From a checkpoint of a small mixture-of-experts model trained on Wikipedia.
Size: width 384, vocabulary 8192, 40M parameters.
Training: a variant of Adam for the experts, 293M tokens.
Below are experts of layer 7 (counted from 0) of a mixture-of-experts language model. Rows are named router (the router's row for the expert), up (a neuron's input weights, with its number), down (a neuron's output weights, with its number) and show model dimensions 192-255. Each number is 200 + 20 x the weight over its row's rms, rounded and kept within 0 to 999.
After each expert's rows: a language model's description of what the expert responds to; "mostly gets" lists some tokens that are sent to it at least half of the time. This comes from a sample of Wikipedia text that the model never trained on.

# expert 7
router,222,224,181,213,196,201,206,199,204,200,191,209,224,228,158,220,197,235,198,191,198,192,196,207,232,202,154,204,157,217,225,192,197,210,190,195,160,200,207,184,210,199,208,200,210,204,171,194,195,210,186,210,191,184,265,193,146,210,205,211,202,154,217,217
up0,203,188,210,207,212,193,204,202,214,222,227,187,197,176,221,184,194,151,207,181,164,220,186,240,184,186,212,176,204,172,190,180,231,187,207,207,238,176,186,197,237,229,183,134,205,199,192,184,217,194,207,202,215,227,201,207,200,185,207,224,175,197,212,197
down0,212,171,196,194,192,205,199,185,167,199,210,234,188,184,216,182,215,212,170,228,167,201,226,163,200,187,225,200,191,217,209,178,200,218,188,175,196,234,214,218,181,237,219,199,146,209,150,186,190,164,237,164,219,204,198,212,209,230,188,196,177,221,177,180
up1,194,203,171,197,208,186,229,211,225,176,181,196,192,231,212,212,198,201,176,200,198,194,160,197,206,206,224,185,171,174,183,208,206,200,223,256,223,172,196,157,177,231,221,190,193,198,197,185,191,174,177,202,207,183,199,211,196,197,195,187,224,220,192,202
down1,189,219,192,233,153,208,190,179,226,190,193,189,165,209,202,205,183,204,265,193,219,169,183,221,228,194,226,217,169,217,176,195,185,173,225,185,211,199,216,180,233,221,204,200,216,144,241,190,199,206,189,192,207,205,207,222,205,178,199,174,228,188,203,207
up2,158,196,192,165,207,186,185,182,214,220,217,184,194,213,181,198,193,185,185,200,161,185,202,188,221,187,200,229,213,210,187,219,197,186,208,198,183,188,197,207,177,201,186,203,206,216,223,211,205,251,204,219,189,204,219,179,193,202,188,202,164,196,206,174
down2,208,171,199,191,160,198,220,231,208,194,184,229,222,214,209,164,211,206,225,214,186,188,187,160,188,208,194,185,209,225,198,194,223,171,196,126,195,191,244,206,198,198,212,192,228,189,179,223,180,237,184,225,213,184,202,191,215,202,168,168,207,240,210,234
What it handles: Scientific and technical terms. Latin species-name endings and technical or explanatory prose words, such as -um, -lla, is, are, used, and LaTeX backslashes and underscores.
mostly gets: "\\", "_", "α", " used", " engine", " species"

# expert 3
router,150,161,194,228,204,201,185,186,192,177,162,189,169,232,205,215,207,195,185,248,196,186,200,194,177,198,212,202,231,228,176,164,216,193,196,173,201,194,195,176,183,192,200,214,222,227,198,201,187,185,209,193,214,233,179,191,227,217,204,182,174,220,217,176
up0,194,187,205,212,206,182,219,184,215,192,238,178,223,254,235,200,162,174,206,240,177,194,204,167,205,212,195,201,211,232,223,224,193,200,239,180,210,223,205,219,226,195,184,222,215,177,200,242,178,148,178,239,205,193,208,205,166,149,194,206,167,197,157,192
down0,203,219,208,183,238,174,213,184,209,213,166,172,213,156,210,216,195,203,197,186,226,231,210,213,185,180,202,187,209,214,195,218,185,199,182,159,179,181,194,197,225,193,198,207,194,191,230,193,204,194,196,178,211,187,176,202,214,185,173,184,203,205,207,195
up1,221,199,179,202,180,221,217,236,217,196,175,189,207,208,211,197,177,210,193,219,216,192,176,209,212,194,213,189,216,210,202,188,242,224,208,213,155,158,178,158,220,201,179,177,249,203,160,142,202,211,177,208,196,219,215,206,221,180,208,172,209,219,213,198
down1,207,185,208,218,193,210,202,191,212,200,193,163,188,181,250,217,222,231,209,199,200,232,209,196,194,207,187,196,222,182,205,231,228,205,150,195,187,193,232,209,185,208,238,141,212,192,188,216,175,196,191,179,208,195,217,234,196,198,195,181,178,197,197,200
up2,198,184,210,213,164,227,229,209,189,147,249,198,200,189,192,223,196,195,186,193,215,190,174,185,176,191,212,174,213,193,158,184,190,213,215,195,189,193,181,184,204,181,178,208,211,218,203,207,172,189,205,196,231,183,210,182,192,201,231,160,244,204,218,183
down2,226,215,196,247,228,184,199,147,221,200,210,227,221,199,188,161,218,200,214,209,214,200,196,205,190,230,207,209,200,196,220,216,200,203,199,191,223,225,218,233,192,198,203,211,231,204,192,188,204,195,191,194,210,219,212,227,181,201,194,206,229,226,229,162
What it handles: Sports tables and results. Table pipes, scores, dashes and sports words in competition results and league tables, such as Team, Cup, League, medal.
mostly gets: " Team", " Cup", " League", " Championship", " medal", " football"

# expert 2
router,185,164,191,196,224,177,197,205,174,222,192,240,214,184,207,172,150,213,204,166,220,199,172,198,201,196,179,190,210,178,216,189,209,207,160,183,164,205,180,203,177,170,201,146,184,218,180,232,201,210,247,191,205,203,217,229,181,215,224,195,194,191,216,220
up0,207,223,198,211,206,191,208,208,195,171,229,207,200,195,169,202,222,192,189,192,173,177,194,188,176,176,184,207,176,159,194,191,235,202,183,186,183,179,190,189,191,230,224,188,175,171,174,185,195,176,172,172,172,175,195,167,178,201,176,216,199,235,196,204
down0,197,210,218,180,188,186,211,202,233,174,230,234,214,187,205,199,193,191,218,174,225,192,236,222,208,189,195,202,234,186,168,194,165,187,158,191,199,191,204,225,215,196,191,212,200,231,193,183,228,195,210,189,199,192,199,223,187,212,191,231,186,182,222,205
up1,190,202,224,210,189,228,183,221,214,181,188,211,217,208,177,237,212,212,193,206,199,228,179,219,192,191,198,182,199,199,217,174,201,167,199,194,217,177,181,210,215,208,151,176,206,176,203,243,204,216,219,182,192,215,193,176,195,181,203,182,167,171,181,225
down1,217,208,224,189,196,174,211,181,213,185,190,198,172,195,206,186,196,198,186,206,169,198,223,179,153,185,205,170,210,184,207,224,205,196,197,216,193,188,181,178,190,185,209,226,229,174,217,184,208,223,183,187,218,203,175,210,158,157,196,240,194,216,201,215
up2,196,207,202,136,195,228,169,186,205,152,213,215,215,176,200,189,190,174,188,205,201,210,202,222,195,224,186,214,197,241,133,206,197,210,201,184,200,219,213,219,191,187,202,196,206,180,192,181,204,208,200,228,204,197,211,177,199,201,220,228,232,219,162,187
down2,197,208,192,207,203,231,175,230,200,227,231,208,197,236,234,205,249,196,202,207,195,207,183,190,228,162,172,218,211,189,221,216,205,185,163,236,192,208,214,183,220,194,194,187,223,165,214,178,215,196,178,224,206,177,215,218,198,228,206,186,180,201,241,210
What it handles: Prepositions and time phrases. Prepositions, articles and month names in narrative sentences about events and dates, such as in, during, about, September, early.
mostly gets: " September", " November", " October", " January", " during", " July"

# expert 6
router,182,225,190,147,189,227,211,191,202,198,225,211,220,233,236,229,150,188,192,184,219,192,185,180,235,199,217,205,157,156,204,215,188,202,213,220,229,204,168,202,196,211,199,183,207,197,216,197,202,216,201,191,195,199,188,181,195,183,232,198,205,169,182,182
up0,186,183,188,207,200,201,206,179,201,189,229,166,184,169,184,202,176,197,199,209,161,188,161,164,177,203,207,201,178,180,260,178,151,186,233,182,218,155,196,217,232,201,189,151,216,211,232,216,191,221,221,210,211,189,207,219,210,166,202,212,202,206,177,201
down0,218,206,177,210,172,156,176,184,210,204,188,188,234,164,196,195,227,223,222,176,215,221,210,222,200,205,178,233,236,186,212,202,230,188,174,162,243,237,182,188,178,189,200,188,174,191,213,185,207,231,188,164,201,186,172,205,184,189,199,185,228,219,244,213
up1,192,193,187,192,205,200,203,187,163,222,195,170,185,234,179,199,172,206,203,215,152,200,172,192,161,139,200,202,182,215,196,158,175,192,145,192,188,201,204,230,179,175,195,197,206,215,194,159,232,224,190,217,167,167,202,200,183,185,183,208,184,185,191,219
down1,213,227,200,174,182,193,180,232,215,234,220,190,157,204,218,182,147,202,166,219,196,225,205,223,212,207,208,202,178,171,183,181,186,203,181,209,226,204,186,197,224,177,219,222,197,176,189,193,195,184,192,166,187,181,172,202,215,173,216,210,229,179,180,203
up2,214,207,213,163,179,198,203,193,160,209,172,209,187,221,214,192,225,201,193,214,195,162,215,153,221,239,181,186,172,192,195,180,232,203,222,188,220,229,191,216,188,191,195,221,188,200,211,194,175,180,165,175,156,194,210,202,204,199,187,184,177,216,213,164
down2,207,171,200,203,213,232,183,177,160,202,186,207,189,196,157,242,220,226,198,199,183,180,199,200,171,238,186,167,218,235,212,192,187,187,208,160,213,205,181,217,173,242,221,224,225,217,151,221,206,181,197,192,221,210,182,192,216,212,224,199,163,226,215,213
What it handles: Film, music, careers. Words in film, album and award listings and biographical career prose, such as film, album, Best, director, and suffix pieces like -eral.
mostly gets: " film", " album", " Film", " son", " Music", " director"

# expert 1
router,195,142,257,195,206,207,199,186,241,196,208,133,168,189,195,188,224,191,207,190,192,200,197,187,200,225,185,177,192,180,224,218,223,185,223,202,247,181,221,191,223,173,201,211,209,196,217,168,221,167,218,177,193,217,168,215,208,212,171,225,209,205,204,181
up0,213,227,199,186,203,194,180,185,158,217,198,190,195,182,207,198,166,191,194,198,202,188,199,229,231,186,229,189,178,203,210,182,225,156,228,184,209,164,171,171,222,179,169,153,203,210,151,203,166,204,204,208,204,221,215,226,191,199,207,193,185,204,207,181
down0,203,230,190,193,193,208,239,210,239,186,185,182,193,219,214,201,221,188,190,160,184,226,205,191,156,218,174,215,165,184,188,209,181,219,244,175,187,209,224,186,185,196,184,180,204,178,205,189,183,168,214,182,177,184,171,237,199,190,189,238,226,201,204,226
up1,208,188,198,204,182,202,197,211,191,189,181,192,189,231,244,228,157,172,206,214,166,203,189,228,183,217,163,199,204,196,206,218,211,226,164,213,228,197,194,219,219,181,162,166,241,226,174,220,190,176,205,196,186,206,182,196,206,207,217,180,236,188,172,176
down1,178,228,241,199,183,243,192,164,178,180,229,216,210,182,182,167,210,221,222,191,218,206,182,207,248,180,228,210,185,196,218,197,206,171,197,210,196,208,204,176,187,207,170,238,207,167,202,238,214,226,191,169,202,188,193,179,242,195,211,237,161,205,177,196
up2,175,182,187,193,235,195,209,208,199,173,208,189,185,188,206,198,188,186,193,206,169,202,219,230,196,206,178,175,194,176,219,193,156,176,199,177,173,234,196,198,185,212,207,177,175,229,231,220,168,165,227,229,145,211,221,206,191,230,223,211,205,165,202,219
down2,193,195,190,176,201,206,214,193,203,209,202,174,223,208,198,219,263,219,207,214,246,205,178,203,201,197,210,175,204,193,199,163,224,219,161,189,176,192,219,217,218,175,222,188,196,171,185,198,205,218,222,173,246,200,191,204,223,198,208,195,173,229,182,168
What it handles: Punctuation and markup. Sentence-final periods, list dashes, heading equals signs, table pipes, opening parentheses and quotes, plus occasional connectives such as and.
mostly gets: " \"", ".", "/", "′", "(", " $"

# expert 4
router,212,219,207,191,216,182,188,214,198,201,201,199,227,208,201,208,250,196,208,221,199,200,193,190,183,186,199,202,220,173,192,204,190,186,238,197,201,209,191,170,213,218,182,245,195,166,174,194,216,195,244,233,194,164,173,217,198,161,179,175,197,211,195,221
up0,171,188,169,207,225,210,168,234,225,162,219,184,224,192,225,200,190,211,193,201,194,170,205,175,201,167,209,209,220,197,189,206,201,203,213,196,201,224,252,165,207,205,188,186,168,210,211,206,193,190,191,215,198,201,192,183,191,172,217,178,220,177,175,212
down0,205,171,196,188,226,168,203,214,243,178,229,211,202,160,194,173,185,215,207,217,188,164,194,179,175,175,212,222,180,209,210,220,163,213,208,201,161,200,192,211,218,209,233,216,194,211,237,211,235,203,192,201,208,177,223,180,219,232,245,211,208,193,169,216
up1,217,184,192,212,184,226,200,213,228,201,207,200,215,196,236,202,182,207,182,172,213,214,228,216,189,220,215,221,219,177,168,229,202,175,202,228,176,180,202,206,218,198,183,205,176,173,220,187,187,235,206,180,209,199,214,199,202,210,233,166,204,184,220,214
down1,193,191,183,227,213,171,191,217,186,209,196,170,169,155,194,190,170,209,193,216,198,192,206,209,204,211,217,214,189,171,207,165,172,223,228,216,196,230,222,202,195,186,172,209,192,218,233,210,206,180,178,216,201,218,174,176,213,224,196,204,197,205,182,188
up2,169,179,183,255,177,228,211,202,207,216,193,175,192,220,244,159,190,194,178,200,205,243,214,177,223,213,214,224,227,224,201,178,192,210,186,249,193,210,224,209,203,180,172,190,165,233,219,142,201,224,243,193,205,185,207,212,212,202,221,211,183,226,211,202
down2,187,189,184,200,209,236,198,206,213,189,229,192,203,205,197,175,195,196,213,200,162,231,198,219,182,212,219,182,219,190,189,148,208,208,208,230,201,230,216,176,206,251,222,208,173,219,214,192,190,235,222,203,207,236,201,198,168,205,219,223,189,207,234,199
What it handles: Personal name pieces. First letters and inner fragments of personal names, often foreign, in tables and credit lists, such as Andrea-s, L-é-o, Am-alesh.
mostly gets: " al", "ü", " Ben", " Chi", " Ja", " Pi"